{
  "n_experts": 16,
  "norm": "rmsnorm",
  "parallel_block": false,
  "train_tokens": 475300000,
  "dataset": "wikipedia_en"
}
Below are experts of layer 4 (counted from 0) of a mixture-of-experts language model. Rows are named router (the router's row for the expert), up (a neuron's input weights, with its number), down (a neuron's output weights, with its number) and show model dimensions 0-95. Each number is 128 + 24 x the weight over its row's rms, rounded and kept within 0 to 255. Numbers have three digits each.
After each expert's rows: a language model's description of what the expert responds to; "mostly gets" lists some tokens that are sent to it at least half of the time. This comes from a sample of Wikipedia text that the model never trained on.

# expert 7
router:120127132135095123139140138117143104142163118149120118126109117177112123114121115171164111137141145108168121163147167107170139126149077104109085136126136108105120124143127089122151146138171161111094169114123145160104120089133135154127126090163146118108085127076117081117104111128092178113
up3:103132103146133144149157143113144090138145084122126105136120098143142086115136182149069098167111132150090092125126119123118141091114132174128095156139099119082119119158147141114136118138160147108109106142121119137125103105109132123120124118190081089102101135095140157080122115120099119150
down3:150110113113135122121145151085126086148138127156133177165144138164154143108132138121104099157149147128084145103140100115155130112133145120146192101141101143171140139127075157106143137149116128119172156143109147183160159149109078146145113134141089137152122116173138113098123132122100116124
up4:123185133114119138116133119114154106138148139123110088103118154160109181131126139115144133162099125132117178134150183142144128160134095126116113177107121150175194147152145156161104123117129137113111123126181119122168124119102132112119132109140131151137140107169107119127112134157147066099
down4:154154123120142139134063134194108119087104108102170135100098084114104125156130080109156113121138075145159110108096111096093145091120119128138144136127145166099133150135150152140139092131122116133118102133132122145142171126138125173120099113122115101109146142136128148121159164087098112118
up5:142103136111142123136148137115170127173152121105113088144128109199138109159170100119140116108082140086109143173137147103114091122170080120132070117131102149113134097112111120142112149094151137158146101112147146183137134113136152127146137148133160129108105113125089129135120138130089122149
down5:150087181154116094114102139115116139105123136056117115138131129093159123114054132152158100129118138137125111115129138143116119127139133147082124142149118126116134111172123124128156125116168159156120138138135119089080129145151138148156131107124107112095109161180102113149137111160175165125
up6:129119146158139111149129146109121086101148123134116096138126146133122122143112094128168119112099125102165128133106184099149160116135167152086088102147117091170117111156134078155094135073115119097144125146097138151164151124121113134086116121156130109136099176167110154139114122142126156158
down6:166114154123133183105130110098147148086131153121104123139141144119126082136108128126107113098110096104124208124132125168150108127099137130114171122100144132142128107136138144103179126139111133130127145136099121176115142094104132177141151123162115114145121155148128110091097156126131182088
What it handles: Word-initial capitals. Capital letters or capitalized first pieces starting a word, sentence or heading, such as O in Olympic, H in However, T in TEX.
mostly gets: " A", " E", " O", " I", " U", " Na"

# expert 5
router:126164136120117110147109113187155150145142134185135097126109126145143153164126134146173082135130125136158140156104149136122132141161095152066122116160158142125134103151091100133125112121107099176124100117152148081152153110133123127117109135130107099173175135084148126089144125125130118116
up6:117205120119142096103167118120145133135104101095066113090163121167151115142120174151124113135137135102103151136123142130115158143125150128101110133156089153164123131141146077140120155149118097131122154110153128114128141122134138128090160148141109117126078124136087122158149101151157086145
down6:143116161128095124114105134131107112139141156117127128198149145102119120131094094133118132116156162164190154138130157105099124152142158109111107146102124140117109128142109136147157131117148107104172153153132123100130150166122111121082154137171070104102164114116085088127138137152107095131
up7:111129114109156084116094146152045150124122105106137105123150124108118115165180115062127147132158113147122118182131152121084111126117109136140112137109142146117173118119123111159145128140102129137103133113112105126110151111134062141130120104129099120114120088114113131075092129132131150146
down7:123114137137095132139120113136111114144107139125147153117138136120171070136132130149109173142156150121139123146140093152131138155123130126134142120137142141136097158072157185153145131124156119144155135163084154120099118177156170116200133110154119117121110099118134123166182117128079109121
up8:120155141128140125134102141133138141123123162155138116132140121144132110131107159128151119148095115120158151134144170145115111102112115105112093131128166180097136177069116163145152105135163105124155167122206165088123139170097134101118082137108143107127116112117121155093148115114149095110
down8:118062129086141154137120101123079141130172113147138105148142148157106150155120082098086130085146103138130129099099118159149133145115131137134108102080090152110150120097116151138154109164095134165134147111135110135104123137179159130132168086160154125128135140133122117110150114146133096108
up9:125176106096102117107099111144148164141143130147137129117137073129169140093156165129145115107139113137130153098149186089160138120140089171158135128108122148109097116106129172098136171108116111135102123114157143139158105151138150149140112124117108105173168129099152149127095150154159141141
down9:161092101124135101143114132124136128107107129150148122129176123109105113151157120090119129117136126114169105115161125099135144150128105144150143096112105106109139127190136107164170172102124113158121097104123123165145140129151162131134110056149115108108107111119098148144109138088077102085
What it handles: Numbers in scores. Single digits in scores, tables and dates, especially after a dash or pipe, as in 6–2, 1–1, "4–5 June".
mostly gets: " 1", " 6", " 2", " 5", " 4", " 3"

# expert 0
router:149127148120153130129130116052092183133149134130127114121135132121114108115156116133088113130086124122139133119174131154107160118081162125147136117108095111127126138117129117108179156108137159105125199146110124111132119088141166153113121125066122132110123131145156184101132152136111105121
up7:146150177134100110122147126148154110168124123166104112081133091163144152138150132161123135121095110143095119136141155105144098113116148143118148114118162165131140129157097117128158080123080108111107147121105131102174144127141126138135135184091135115173103101137146121143111139181113085154
down7:125099152117118164126152065123117112140166126125093123100100116150111170148095111168106161144118177104134121088115146111113082104140137122131128134150097187103122154108125102123118146122128104158152151143089115125138127115134148160117069141146148127125132152111118146156095123161160123177
up8:144154118105156090102115125135135127124099119119131060153154133127093130153157111117161094119129066165155106143139084118096099147121150108147075113127158117110095147145107111131136152135123145164101136128134124096118090149103151141115105128115136120145113130142078150084159149087136163146
down8:117100110168162138111158119117097134144131137117129113151117135117144111097102169106118112108156148143140136094076124112168132120096133119107111125146127163161145097088093147125073156133105191125171154133116115148148136076144148123118111124110165162161113121102135108105143162082126117144
up9:137186142119143129110113147141145113099150075118113167127140090173105128121157143141106163118135104158134084164121122098104138130112103122145126122134150145140110148129169091099130148152165100144135151098137084128125085149177116129093182123099092113120143176121107133104138103125132113121
down9:095112154142123116154120068118104141110090167110131138143159140142145110153119121142177134158164144103086153128133097131112093103157149147108098107117146117133164159111127110120104159124121133119106126117152152070149131143169171149122114097150137118161116086126147126173128097088114112163
up10:136195129139125070113123165061115123155124113122102122108149112134161135156170123149166080157131087117127124158150116152119132151106086191103109128148137129123129124111103117108129097132141107132157107094141137113107103140128128099103129144128144161110092104139154120115093152146129166142
down10:143122105125106109084101153134142108151151167137132124119111160111152139143145107118142124086110147152161116104201121157127120145125086152112168149144146150133112129138111136172131101124071115163110112133127117124131141149196145102135158125142130137133126137066151160108096172130097127128
What it handles: Symbols and miscellaneous words. Mixed bag: currency and math signs like $, £, +, −, dashes in lists and tables, plus words like died, children, of.
mostly gets: " died", " +", " wear", " cross", " gas", " escape"

# expert 14
router:118132127152124107124130106133141125154133142095155147131130135133143158179119118123120124137119138102088155169093110113107149151119081120190122176153111135123123135148098148135135108166138135134126115126164098089125132153144079131121100177152116122185177132122125142092147108144184085142
up6:077162111158140121104125138175162138163123118139104105127110145158114142105123120145106105187115134164090116115129118104132146156173165122137126115143151132106097133111131098084123116127119127147108132109177116116107137118086151155115129110074109114147087109160169145153105117187120123115
down6:119090162130163111143125145139176114109142143138088144150130102113187116159135147101082067107139142138127115135132109122085108108147121129112144133148107171133152208120103177113100109102115149137185142112114140133105114090141114105120117121145109136154116101113132138132142134128133123163
up7:115133129150139129148118162124085086122121126102103167144135187144148148147135131101126139128105113115146136149156122166159113116124158133134125110141186107148080168132144108139132117172136134117157115132133094094111134097145088120102067161136148099141139167100127186120099144144156108134
down7:125128146098112104155125128133151141132131132125130138146139129142128181136085087114127145069146077168127096149105097088173139102118153104151168101137137151123101165170093178126113137159125139114118143141102110109157141162127103116173175122127126108099114108122143133138143105082137132105
up8:136127117153118130110149148169164161139121121148177114119195136127134130113131108133138179132134133121091144132118097108131157119120097092139093139160124128113118110180127141111126113158129139147076168117152092123114114128130100104135171150171115189151129155127133131124144120106174172158
down8:133095122136082170133083124099170121117097129126055118169118138106113102127115117144082102121149133153122147118141152118100127140143122090126104133150120145067180137126138120098129134091130146127164098137119101143133099129119101106181123171094130126106131101124134110132115110102168159124
up9:101122135133141081104121105128150100117122170129144109097153124147120164107140143111087154158112116112124142172091109091141134180114123067166157119150128115152114077142136160118099112152136101101129153093128134094152152175118157111136142085136077121128123141134110105156095133122133132128
down9:107119147124128092157126144142132077098187103146104141199116100118166132116106103112136157137078132127156091127137131124179132113120183147134153137133108131138133163143092169150119105145139135126156136169116107134094130139154126123132102106130131118145118151115099126138142067147130142169
What it handles: Word-final letters. Final letters or suffixes completing a word, like -ed, -er, -on, -n, -ing, plus Synonyms in taxonomy infobox lists.
mostly gets: "r", "z", "er", "ted", "en", " Synonyms"

# expert 15
router:137109198105138131159147118093140170114102144125123133135120139103131119106123117093086125100107091123118119093142093146100110105116189133116138131130087155127136141105146144101137170120123164104139147172104123110114110113176162145143140137077143117121086117167128146157148159129132175117
up6:156156160127144150111147116116130130153143100120125103168136141095106106170141117108162137164105096156128108133091165134100127127111111137089132080108098108141122139146150121125127126136116135111078155081132106082140116120125156079076104161107161153097130156123128076139085104126133109127
down6:153146119151156139147105121163106135106145106131145130113070131109112121150108151143139149130191128098132142098177156126116110114131172147120119163125128083150115102143116132129082126130151165151112108124090157126125130145081115151109108165091108125127117142138112106098095159112078179156
up7:157097114190152137114132104115139108147138133111141083137144071097101094142129153118136141176134126140128109095191139154131123134106145148116124101097159112117122141125170113104130108116157142135139108146160127162135155129128116139077094132088120146141184175146103153162130144144103135122
down7:101109096091147118164136096124122145152153111121138108164131164085151137140110100108128151102134141118137141142111119108171089151153133162109149097155105156123138167105089158120152166148148093113110137162119167135165101129082121135140133110189148127145146113110131138110137076098110122159
up8:155136125172151090126147155155102148114136133135092130087106110124132091086109180124117109179103122122117092118151186110095062096098149109178131136142122136123093170134135138153148117147155143118117120118168158149169095120111124114146109124113104152116137149136121134104111123134145126145
down8:078137129121131129143122135134150161141123148198099143106116150130108113098182112141117107096149147156112090133096126130099141124114177114161151163090120121139169102098146121139138193121119148074133140144117142157113126107152097151126141117126122145126108151087145176135174129121123130134
up9:108172141145131133068095133069167136103160098122157137105091125117108095148123135116135147146114124134128134160141152140126156129152108124065150139107119143122123138174157125154118121097105136136146119105168116136116144134125109131109112134108168116148111140112109176092102115184189104127
down9:129113147076109133134113103059141102126182139131124129156135137147133135152065156136137123120133132152111097111162112103135107112100100111112080125156127132111163167088125139136131158170093145084108157140121160100150126149149130151099151140110118149155109117119120166174149159143137133121
What it handles: Table and list punctuation. Pipes, commas, parentheses and heading equals signs in election, filmography and sports tables, plus words like New, has, of in running text.
mostly gets: "Early", " Since", " independent", " New", " named", " Conservative"

# expert 1
router:140109191106135131154140120073124183115108143120121131132122140103131115098131115093080125107101092123124125089151100150100121109108184130122141128123075148127130141107132143103146167123127163100136161164108123105115112108173171144135134131077137122115092121168138153145144157130125159119
up6:129149119107129138102130157128192132164131129135115162124140128153164138167118162142102133118102153146140121128110141144109141143128122117149159084141093145102124154150131141174116101092151139128079124116174091133129094094119070166092114095146115167168112118144113130139105102137132159172
down6:128088122097151185142121096120073119101120099157097101154107140092143127114081123123141118116131138121139150110125122124092121118123138130166130176168125145155129144107128087094123136162153134156123126145086088104135112166169182114169149150103105129129105109100116136120153110113117104097
up7:143148085099128093110158144164207102151098106140136156115119157154155145138144188173142114150110120070126110122150148138133148136128143084146108069123126131127113100134160148112123169128141145139096133130135112179114117132111128090098131142115114138123110136141147140138149163107123109143
down7:143155120128091146144103135112140128115098080166143122152121183160108127146113124090083138140169071092102130137112152177140170126134124143132146109126134164092124132098089137119125169121130174149141139147065127120143124116137117131161131081154129151108104129096124119130142144110105097135
up8:127149141137176144102144114140132109134079132113141136101115111115104182132125116126130107155143157124126138146142191164158139110144105117102132143117124140105120116136090118105114110103126118145126146081168139148140138174104122140130090149173108155130151179105067165101163117171126150152
down8:125132128157108118090115106095123110112137124126082109127152100113127140113102117107150113105150091172150142091129167163166120120160115151176139137155082176156146137118119163097163141139141141146103096171140120138149116145163165158173136125145075111103122134150137100132135138137100124096
up9:161192106107143106129105125127150100178119159093103150101155118144129143130125138133145144116131115123101155168130155125111141139111105155115106136136115162128083178171163130157146076116118111169121129144169125120096113090093106138105158138084133158145141103143085116114102122125145113117
down9:090107116130104121087125135143105115104103156172155116134120136124111108144125145114065127066154126142087149128110123101117117109159118116116119098116153179144155144118121133137159150131145137199146126116115119158141110143162131118149124140172130112137146141136148146121138099113177154059
What it handles: Table cell separators. Pipe separators between numeric cells in sports statistics tables, plus month names in dates and Slavic or Spanish surname endings such as ić, ez.
mostly gets: " join", "UN", "ć"

# expert 13
router:132128106143148144129131163152108090120153135100101126131102128126105121140142164093108125147157145153131047085163135133141132144152133145154131067138155099103129150142140146159096106137118108164135069137131116129133157158102105116140132138121087139171101170114099100154098140155140145129
up2:101083153125166125099067102131099148118139137097130155097120099115103116170120171092126143117110122140124095140134104148120143130119129131098112138165155110127103162152122144120064127117151124171145113141126119130116137146120128090127107131190132101149161163155133149121087134184113110145
down2:098178145104123155152094112151080146138145140090169143173126180087132135152146119107102119110136132185147114183141115149165144129114120113128151128151108131099103129109101135161095132118136115127153178125101146102141121132125134170149118139124148102148139098137156113133124127088180118108
up3:200119094154107146118125147191085137151112134136114133118132100143152095116149118133104106114132116121145168121155089117158112135146167123117120121112165119119134111146112167123146134125135149136133147087179120165134105163131126122158140130152087139140135132095156137082099139166175096095
down3:138107142095107082140101120162128090111127113151101161188178166102132130132171141118169155102154124111120141134143074095127151130157125133119145120111104147112136142127140148145132097145144174130150131121090099164133074135116146123148128141117134123062130116128136140124154129120072107129
up4:164127106166182127137139142130180150114146149062128074131126131135146135154122178148123125155148144138101115098127135114132115128126139142138124114106132169128106125162141140156103116163129123131125106150104130156154158134102127100146114183147140167175107136112118109141093109122140132054
down4:111132142108123119130104149117095137120135127127119122168112136175121182143149139162140129117173120130190136150119016115143139135111129130139095131136165130147156112137135173119155126128150097154107144083095135138141106126097104117135157089115115099109140113161139139119116126105116118105
up5:131107132128171103100120116131156147116105159100155106141129129135110135148147148097113117173149111141121093082123143130129142151154155157102131095104165118089120089137134132114132101162159123184145056117115125175110165105118125128169112152118099154168115164108092113138118122130124096142
down5:127112092128151121119152105147152090107196114120121103184132143130140143108099132147129147078131163145107102126098140139101134109115155141105130120142145121139135133098146110132086076142110183098169129175133102132103132128162133149134150131145107140134116117185136075111098112146143114147
What it handles: Mid-word consonant pieces. Word-internal pieces made of consonant clusters, such as pt, ct, mp, st, inside words like temporarily, Lecturer, nephew, aspect.
mostly gets: "pt", "ct", "pp", "rib", "int", " cr"